config.yaml
num_hidden_layers: 12
hidden_size: 192
n_experts: 40
experts_per_token: 1
d_expert: 320
d_shared_expert: 0
hidden_act: "swiglu"
moe_layers: [1, 3, 5, 7, 9, 11]
router_score: "softmax"
normalize_top_k: false
routed_scale: 6.32
balance_loss: 0.00436
balance_bias: false
router_z_loss: 0.0001
init_std_router: 0.0134
lr_router: 0.00235
vocab_size: 11993
norm: "rmsnorm"
norm_eps: 1e-06
tie_word_embeddings: false
optimizer: "soap_variant"
learning_rate: 0.00811
beta1: 0.95
beta2: 0.99
max_grad_norm: 0.5
batch_tokens: 131072
max_seq_len: 768
train_tokens: 379600000
max_steps: 2897
dataset: "wikipedia_en"
Below are experts of layer 7 (counted from 0) of a mixture-of-experts language model. Rows are named router (the router's row for the expert), gate (a neuron's input weights, with its number), up (a neuron's input weights, with its number) and show model dimensions 0-191. Each number is 500 + 25 x the weight over its row's rms, rounded and kept within 0 to 999. Numbers have three digits each.
After each expert's rows: a language model's description of what the expert responds to. This comes from a sample of Wikipedia text that the model never trained on.

# expert 37
router:501491524532502519491483518510515508472521511523546488483510501506474503510475497520514509553469510501465490516503413494480481499504507490556408502444566526495469489512502497513520528468464470500531508543502527521480509515475518534493514490506506479458510496518466502476518523497534507503516489520515442488497494481508520481463501535534486466492480453513484489467497548569529516448472475533497499470480522512478466511507493509507473478486488462524471502492508510465501521499493465520511488525504487501483507511504461483531516509513502452486530482487491506456530503508509569508
gate1:461486503483490472500510509494516553542492466434487520490496491536480517489474491523544561560553478497509526510475493534486481502468545461498493507517505483486505475461477471483511485507510510485498521528505560506496491534525504506486418526522463512489484485459514495497535500467483446488499496532452494476523473548512524511488519483454511490457469491501500518492512529487515542514487549551460512463535482480469531487558520499463488517528512481485487499469512484474483517507505503504496486534505495528501496512513518504513463495480506560513492484528516474501495487478502487490
up1:469455491491529458456523484494480500530489472481503498559514520522491510509487484482549526537524504509508542518500512520498515511478490455528469535472506510488528504491523505467509495508516518556531514512497497519508549470489497481472516531522486477499485438490535519515512499489485429495493526510445558506484502529514491491441497508526524475502456482476509498467534524530497548479520514486495524487481468505491486510512523512512502490501495534518516529502517506487519504494488427477486549533469472456521457468526493487538481502514492506502510501529502436494559529514475496481
It responds to: Census demographic terms

# expert 18
router:527494518532518531465488521477526529524530525524516509477493527556453517528487512447520521541529516475487533521522473495496502496519512503501491527498498544469536481487546501535526534460465504490504466521498513508493465525465532541534488519533508491470534473512466483481466530467536523478484543500467471494490470542492541468469471533520497476470486499522448471466477525532516518482466477510511508485495543509461489478516479518539485500497475484544500506491510473465492470468477477524485521522508474540476468507526509470510522488471508459488503481478521446499506491469503523514
gate1:462460526476488495449482497507509482490514516530433479480525468535490455536506548509491484476474487509500451493506504472518470502541533470475496513456516514523529509481521535491494477455529499494472470483509499504509541534448510502470527538521450517463501438514514513471505519501462492520519494493482465511502528551531534529466486519510527515509486464463520508491453480527521482510487469522520528486506494510505464506466534477529478501460493493526485516511517477452511481523454501513549513507534486498482453516484509505502483467525495455538522527510524485522508475502520514502
up1:481477500527493498510533540477491512440481504490513496479522478492426529565498494529571497503491500538525517485483480510509509462460473466480505461477484463494506484488479482476540508496427500491539504502505507468516444516524469484503500449498513440489504502486472482533477493527516501491521543508477464483467470518491510467549509485477500511492530533513466517495493537517461513488487498528488458465536525473482495498506475508497470514514492526508501455478490502493534505542524480526481527470460479482506528529536527536488493458503521502523493482518486496524450505485505501494
It responds to: Spaces, pipes, separators

# expert 26
router:526488519531511531457489522478527529528523526527515509478497525554453518527490512449516521537530516479486531517520472495493502502517513506493484525496499546470538481487540504534526541460463504491509464521497514509492469523465530536534487522533509491468535474513467483480466528464532526478485541499470470492494470544490539466470466536520495478474486497521450471467476525533515514482471474511514507485496543509460484478519477524536491495496474489544506506495508468465495472467479473525486523520504471535480467510529508476516521481468510457487504480474526446499514487467503522513
gate1:491503456549480507538460498487481509562503460512513491507495487501472438478562497461511489467492521523460502530490532473521518509536471533520492498511476513490500480479469468457527530493477528508476496484490508467501500493476561510463500499484502486456486542509454460472481488539486508486488449483512498485477476560486517466503477505511531519507484530504521464510491521480529544486462426508501500504500484497526482513501498491530544523481506516470498488509492505538540487461489503531522535522490522482499498483484508475468466524494474527481508488444496474506474521537510474468
up1:501489524539471510493493540486465509500462501450499534518500516538500488502545479518493527466515501470523534522462499499472536510501486497531504522515521447497440513487495495490518488460520537515502557456527499473513507484482486507550504527508540480517547512511519513496514519489509480463524542538495510539502543498466547493514487487490501517504468500490486526530459547477504556514495511550463532523479489536551503480533476470535494478541477492459500498559499493530489482532492472456507485507490475516494524501509506483469462525488468489465486506489528508526528465483529506490
It responds to: Table pipes and list entries

# expert 11
router:499505503518506560489488537480515518500510492520531518502488488511480484497488526478530489558487486469466550524510452510515543480536514509559412512496525503496487471507500520512512575464470487533562483537477512544489457512521527520502498529541492521505517502514480492488478546463513506491505530553485449479461496493463495496490484507542509511487501481523479501482471517497546504502445477534508486467508560517492504509510512484506509495492469522522476513463491494446512495478463518524484490516520469556479505516522517503506514520497508484520524501497507472495488519474480505516
gate1:519493475500476539465524509514500480481520515494462510516526470504529474499465448504559479474478499493495496515516510521497495516479479469500504470517514554564497487482443493516518496552484531509507480507517515490497496443500514501519490488530522501496496522483484538469495484500507492534524534455514511445494496491508499548507500577507522490517518525455522475440562493491476488504519543514504550463472524479510498547517478542529502512484484486452487454504515527524498463505493505510493546509529514505504536460486463502505486494474498511481523481459531489546495509472522494482
up1:493522483469498542497480443471524521470503475507558477507469541449507549541511487487482509484519502524502513481502492519525512523488526559505481508510486496449479497502537515510490488476544479501477534490514489474503497512460472493486484541491507514489501504539523458499466505517507545538479498509492477521483535521505440475512495456458484471507494476518490497549528495490530505529501542479516475496514492533489533507502469517461504458501497468522497453502531462443449516497508447482493480498517455491491493519529503536507528523526462478493499474504490510480526513500501548561
It responds to: Clause openers and time

# expert 24
router:494523512511511536501474499502514543500545519550512500524521533562458512541494535522484497535502514464486517536548512503505520464554470504539491565435526500518504488493523483498507503515471514522539475499492523510491486507506522496493537511507508505498525462476449484488505513486508501508443526531475477473438511534466494481462480510561462476481516509494500476458440501488505522474494464530496481488486525511471511477540470492514519503533500498542477507503489520503485503451456505517498486539527506489465519490500511457493533500507476478489513465507499467460512513496511517469
gate0:453496477541486489495520511526538518534540480495491523475525490485506499500484491500554517481512522502476476480518512454522473517465514504508493471508500517499509489513454525476438462534468494453505457469493476538501521516489510495485564533458522516511565480470472574491493458515505497489509495487449484494530496508504524532524512495516501517524501471529491534491515493456467480517527470488521531490508521493517499536467501526503500493499533480496509487469489491460492545502434471500533521510473509467477540475486492483506468452482502501469455476512544510483482479475507505468
up0:443550484511520524530496534503505531470547479520522539489538479490476534482499476494510527548477519529526509517495535491547490510489500531498486467497507492463463500555477555506491487501440498489504497471498492540483476503501528530464479511484519505488492486484506492530533479529501480477507495475462452456501517507552522529484522512514514521494514479496522515453499476514467497537536435527475516500526522481513525524446515493479509524524538482484503498517500535498500522495483480497478471504493517482488508495488515513451476452499522515524486502466523476428468463481494493447
It responds to: Sentence-ending periods

# expert 38
router:528486521533512533461489522477528530527525524524515510477493520556455520526490516451517521538533513474486533522522472494496509501515509503497489526498499543471538479486543502537526539461468503492505464522498514510491466524467530542535491521532505495469534472513468484480464528467533524478483538502467472497491468546490543465474472533520494474469484500519449469465476522531516517483468475516511505484494543508461490477519478522536488501503476485545506508491506467467492472466479475524485528519509476541479471505527505470513524487471508454487505480476519448502505488472503524514
gate0:508478488512476498533458525488529512470522497463505480495530505557541505496495462514501524514439550508531482505527489498524452514513509561530492468462471487506501499497508465500504507469468500489515499453480499545470480498489500552484495501487539516465494514481470469490539489513505498512488446520520476452478486506474498503499489536485519511493508544491486459523513495516520497500510480477507502481442475501498480531534499450538539471518562524508513478494457475477497496526552533522500519521517470507503523508536530516534477452523452515496462496493489501461501509523493537463
up0:524460491527508511476527504515544504480480430504543509472473482466507532511517546513478478489560505506489513500445496482536490491460508450520489471481521509506516518496502474520487486501486501498466502502461542521509470505501452481532484523534498471498471452518507474506519515506477499403488532471504504494521488514525493480450470479489497519493539552498504484537457524523498505513512488436457473507543486497484484471502483554518504522476490463464512514474507492534510476522489486475513520459489493506477484492479492475514490467500516489494514515511489552544484517486511507530
It responds to: Foreign and taxon names

# expert 8
router:517524509519456542506458508491524554478523495529512490472536497527521546521458542463535497500494541473473531508511452455501511494519473491483488520440535503475513483465528491509508517477487518523513483525515505519500496506529545504493495498532504524470525499539475473497477550462533525472456526492480480485477483523467485490458491563537452483503516493488501484491441536508525502498490491534500480489521507478494486475491467512512470489513491478522518489465499524460479499488497518529514475535481490544480542499527525509545506497482522488496504493539482444443499482494512540494
gate0:471520511507527495503480494486464503530503482472536517511487482513536461508501495468497484499474476513488469477499475513482500445494495516511459501483507524526471466447465467492463462476528498458486497493533484517461498553481504521488483455494530510495520536497430517470505490520469537492493493456515508437515502466514537505493529498478487473499523497512505477466504498489505489501489480480499484562521514567447512473475498488493480500531532500508467473483521529516525499488526503441511509532508502465498492512565489490495514483482561483471526467536519516514480540529464539500
up0:525500457529452521541488499528498524496488496499503518521523489540574483504513500437499490514503488480485503483535503472462478447519478454482497494524513484467447514493471483508495516535472477528473509480559461547474493502493511529507504487495507515520523485470466487511506489507487497500463482501507524495486495497501555491495488510482469512498520525484533517510541525530499493500489453515524447509508566551503495498491519471512476495517517557486503468447542566490500521468496504481483496534472502469462505515507477519497488469537505492489500505506492516455546538534529522502
It responds to: Person names, table separators

# expert 29
router:498496486539488521502479499471560545480533524504514504504530535495468536503508500477530557510478516465506504535523498486488492476530509518538410526493505524494552474510534487520526519486479527518511496493512534539516514527473517531479497502519524512493526473476494454463498510483514523456503513528462465520468500541492537454466460520505469484487525515502459482450481536509518504483498496504486489476511507488482468482511506510516512476524419482530504526479490512494499484476461507541496530564523511507466481500494515493494567481489485503488534464506496471491507496472504505493
gate0:503507497503500521494469537515451525484450500477512511534470459435492449446500487495531502498512468505497499487523523478529516491503469448512493473488507521511534461483518504493514499536530511480525535489503485474461503491477539467495457514519481484469474461496526522472496515478566477466491479472475501534506491480476494542475512547500491493475440515518447465517517508466490496541517533507505496516496531491513517518480520539483530483472521519511578523504483480500484493493528508499498475488497527452524475481543520477524530488511469501519498535473501539488518511525454519496
up0:505501524507510494474516532481551493490533512502499511506528533499498510532485495508513466516498534450495511516488490486446490528484523498475487518505467489448498522481438511506519482492512534506485488501453498524519516502485467533529505498527508536537475489507500518519495482496406474525509521506514522465485512522504504467496468472452460505539587478483488523527467479516487496456519481493523502462497518480496499485513500461495440514558511491506470528502496526459506522514484479500481519558530468535499525483456495499493502471471542507480499489522521457492494501503557508498
It responds to: Line breaks and openers

# expert 39
router:527491516530511533460488522478525529525523526529513509474497523556451519527492509443516521543527515477485532519520474496494503497513515505497488526500501545470537479483540502533530536458463505493506464522495512507498468523466535539531488520533510492469536471513466486483466526464534525476482538503469470494495468543488542468468469533518495479475487498520447472463477524532516516484464476514512505484497541510461488481517474519537489497497470488544506508495510470466492469470477476526485525517505474537482468507527509474515522484469510461486506477475522449499511488466507524516
gate1:525507513515467508534476511504495495490526485519570529485505522470476499499451492509511555495454484481509530514505510483528514529512474464469489498527450501475504532494470493503492512567420490506487463464491519486502499501479489520487510507455496453529526486520500483465491551493483513488464501507495504457487466501483494546480468497482479516483507571514499517471475507551469506443504452524508526513485476531465509470508521517508490492465499515499451524527501484502477503504497488531517485491486523499510533504463508470512587514499488478516498511472495503511484444498500480487
up1:454489532500510460483541523516510545462479481523475491514478483488469483474472521515421472509519489502512454484524522508511500522497520485517509521488512472518513472496520478495474525422509505508496506545523521520471475499473512516498522540491508465517508512516490516515529470455525524468532535502509512459518502508495523518510510518503527502531548486443518528457472519486534481505500490486472490512463464479452468549490488495484532533474488532496493500479514470495543526493492484491522460499514549467507476499497478513491475473457497502438553496472520491483473515486486452510
It responds to: Article and parenthesis openers

# expert 30
router:505506475537491515532441522504549510526526523499520495464523558525494510527488541493490512509514548511474525487539486480476539500515488508516459523500559516479503494491494516520491575474500492493525463544493512493475519536526540510453512525513491502512514467485461488481497515470489473489466508545523465472531487493529516483458486563512513493505534500501500466504476538528496528468497492516488504488524498478468459517503508505500466504500459454486467529491513500450518498491485451530519542517503524514499457494510522472514517477466513504465477495523515469494503452486527549482
gate1:507531509466494521503463466522527516529514508532520499486490504510495494498497490505507480455525465507475476531533537519472549519490468467522500502450486513495499498453500459545479497468544496480507510521523501548481487486504490529451509513500498498522488481498488460527468526519480449472549478510501518522492531456492522468531512555498509494469470467520515540516451465539489565494449459520501470502512476540497447492496504483469488493492487491534481504495525490457510564487487495479538519481521493517452492516525511511504529533525504516482539536500533496525486491508506535507
up1:525494533500536480495547470526469477513481504469474514465508489543473551484514501538508517517475535520492494471533460521504470515524469543482509491488493499501504484513480495496510500485484479491520513487437539462475494493455481503498533512490507471479509494481552503473519525513452508491460562500470491515509499533474475520488455487490545526498519509493497443522527489488530497448519487489483501522501485529526535487512486491512533503458546494478559498459510521528545495509494502528475483499510502521498551455443525495476473518479481488516472520480485495530437517478518471480
It responds to: Infobox field labels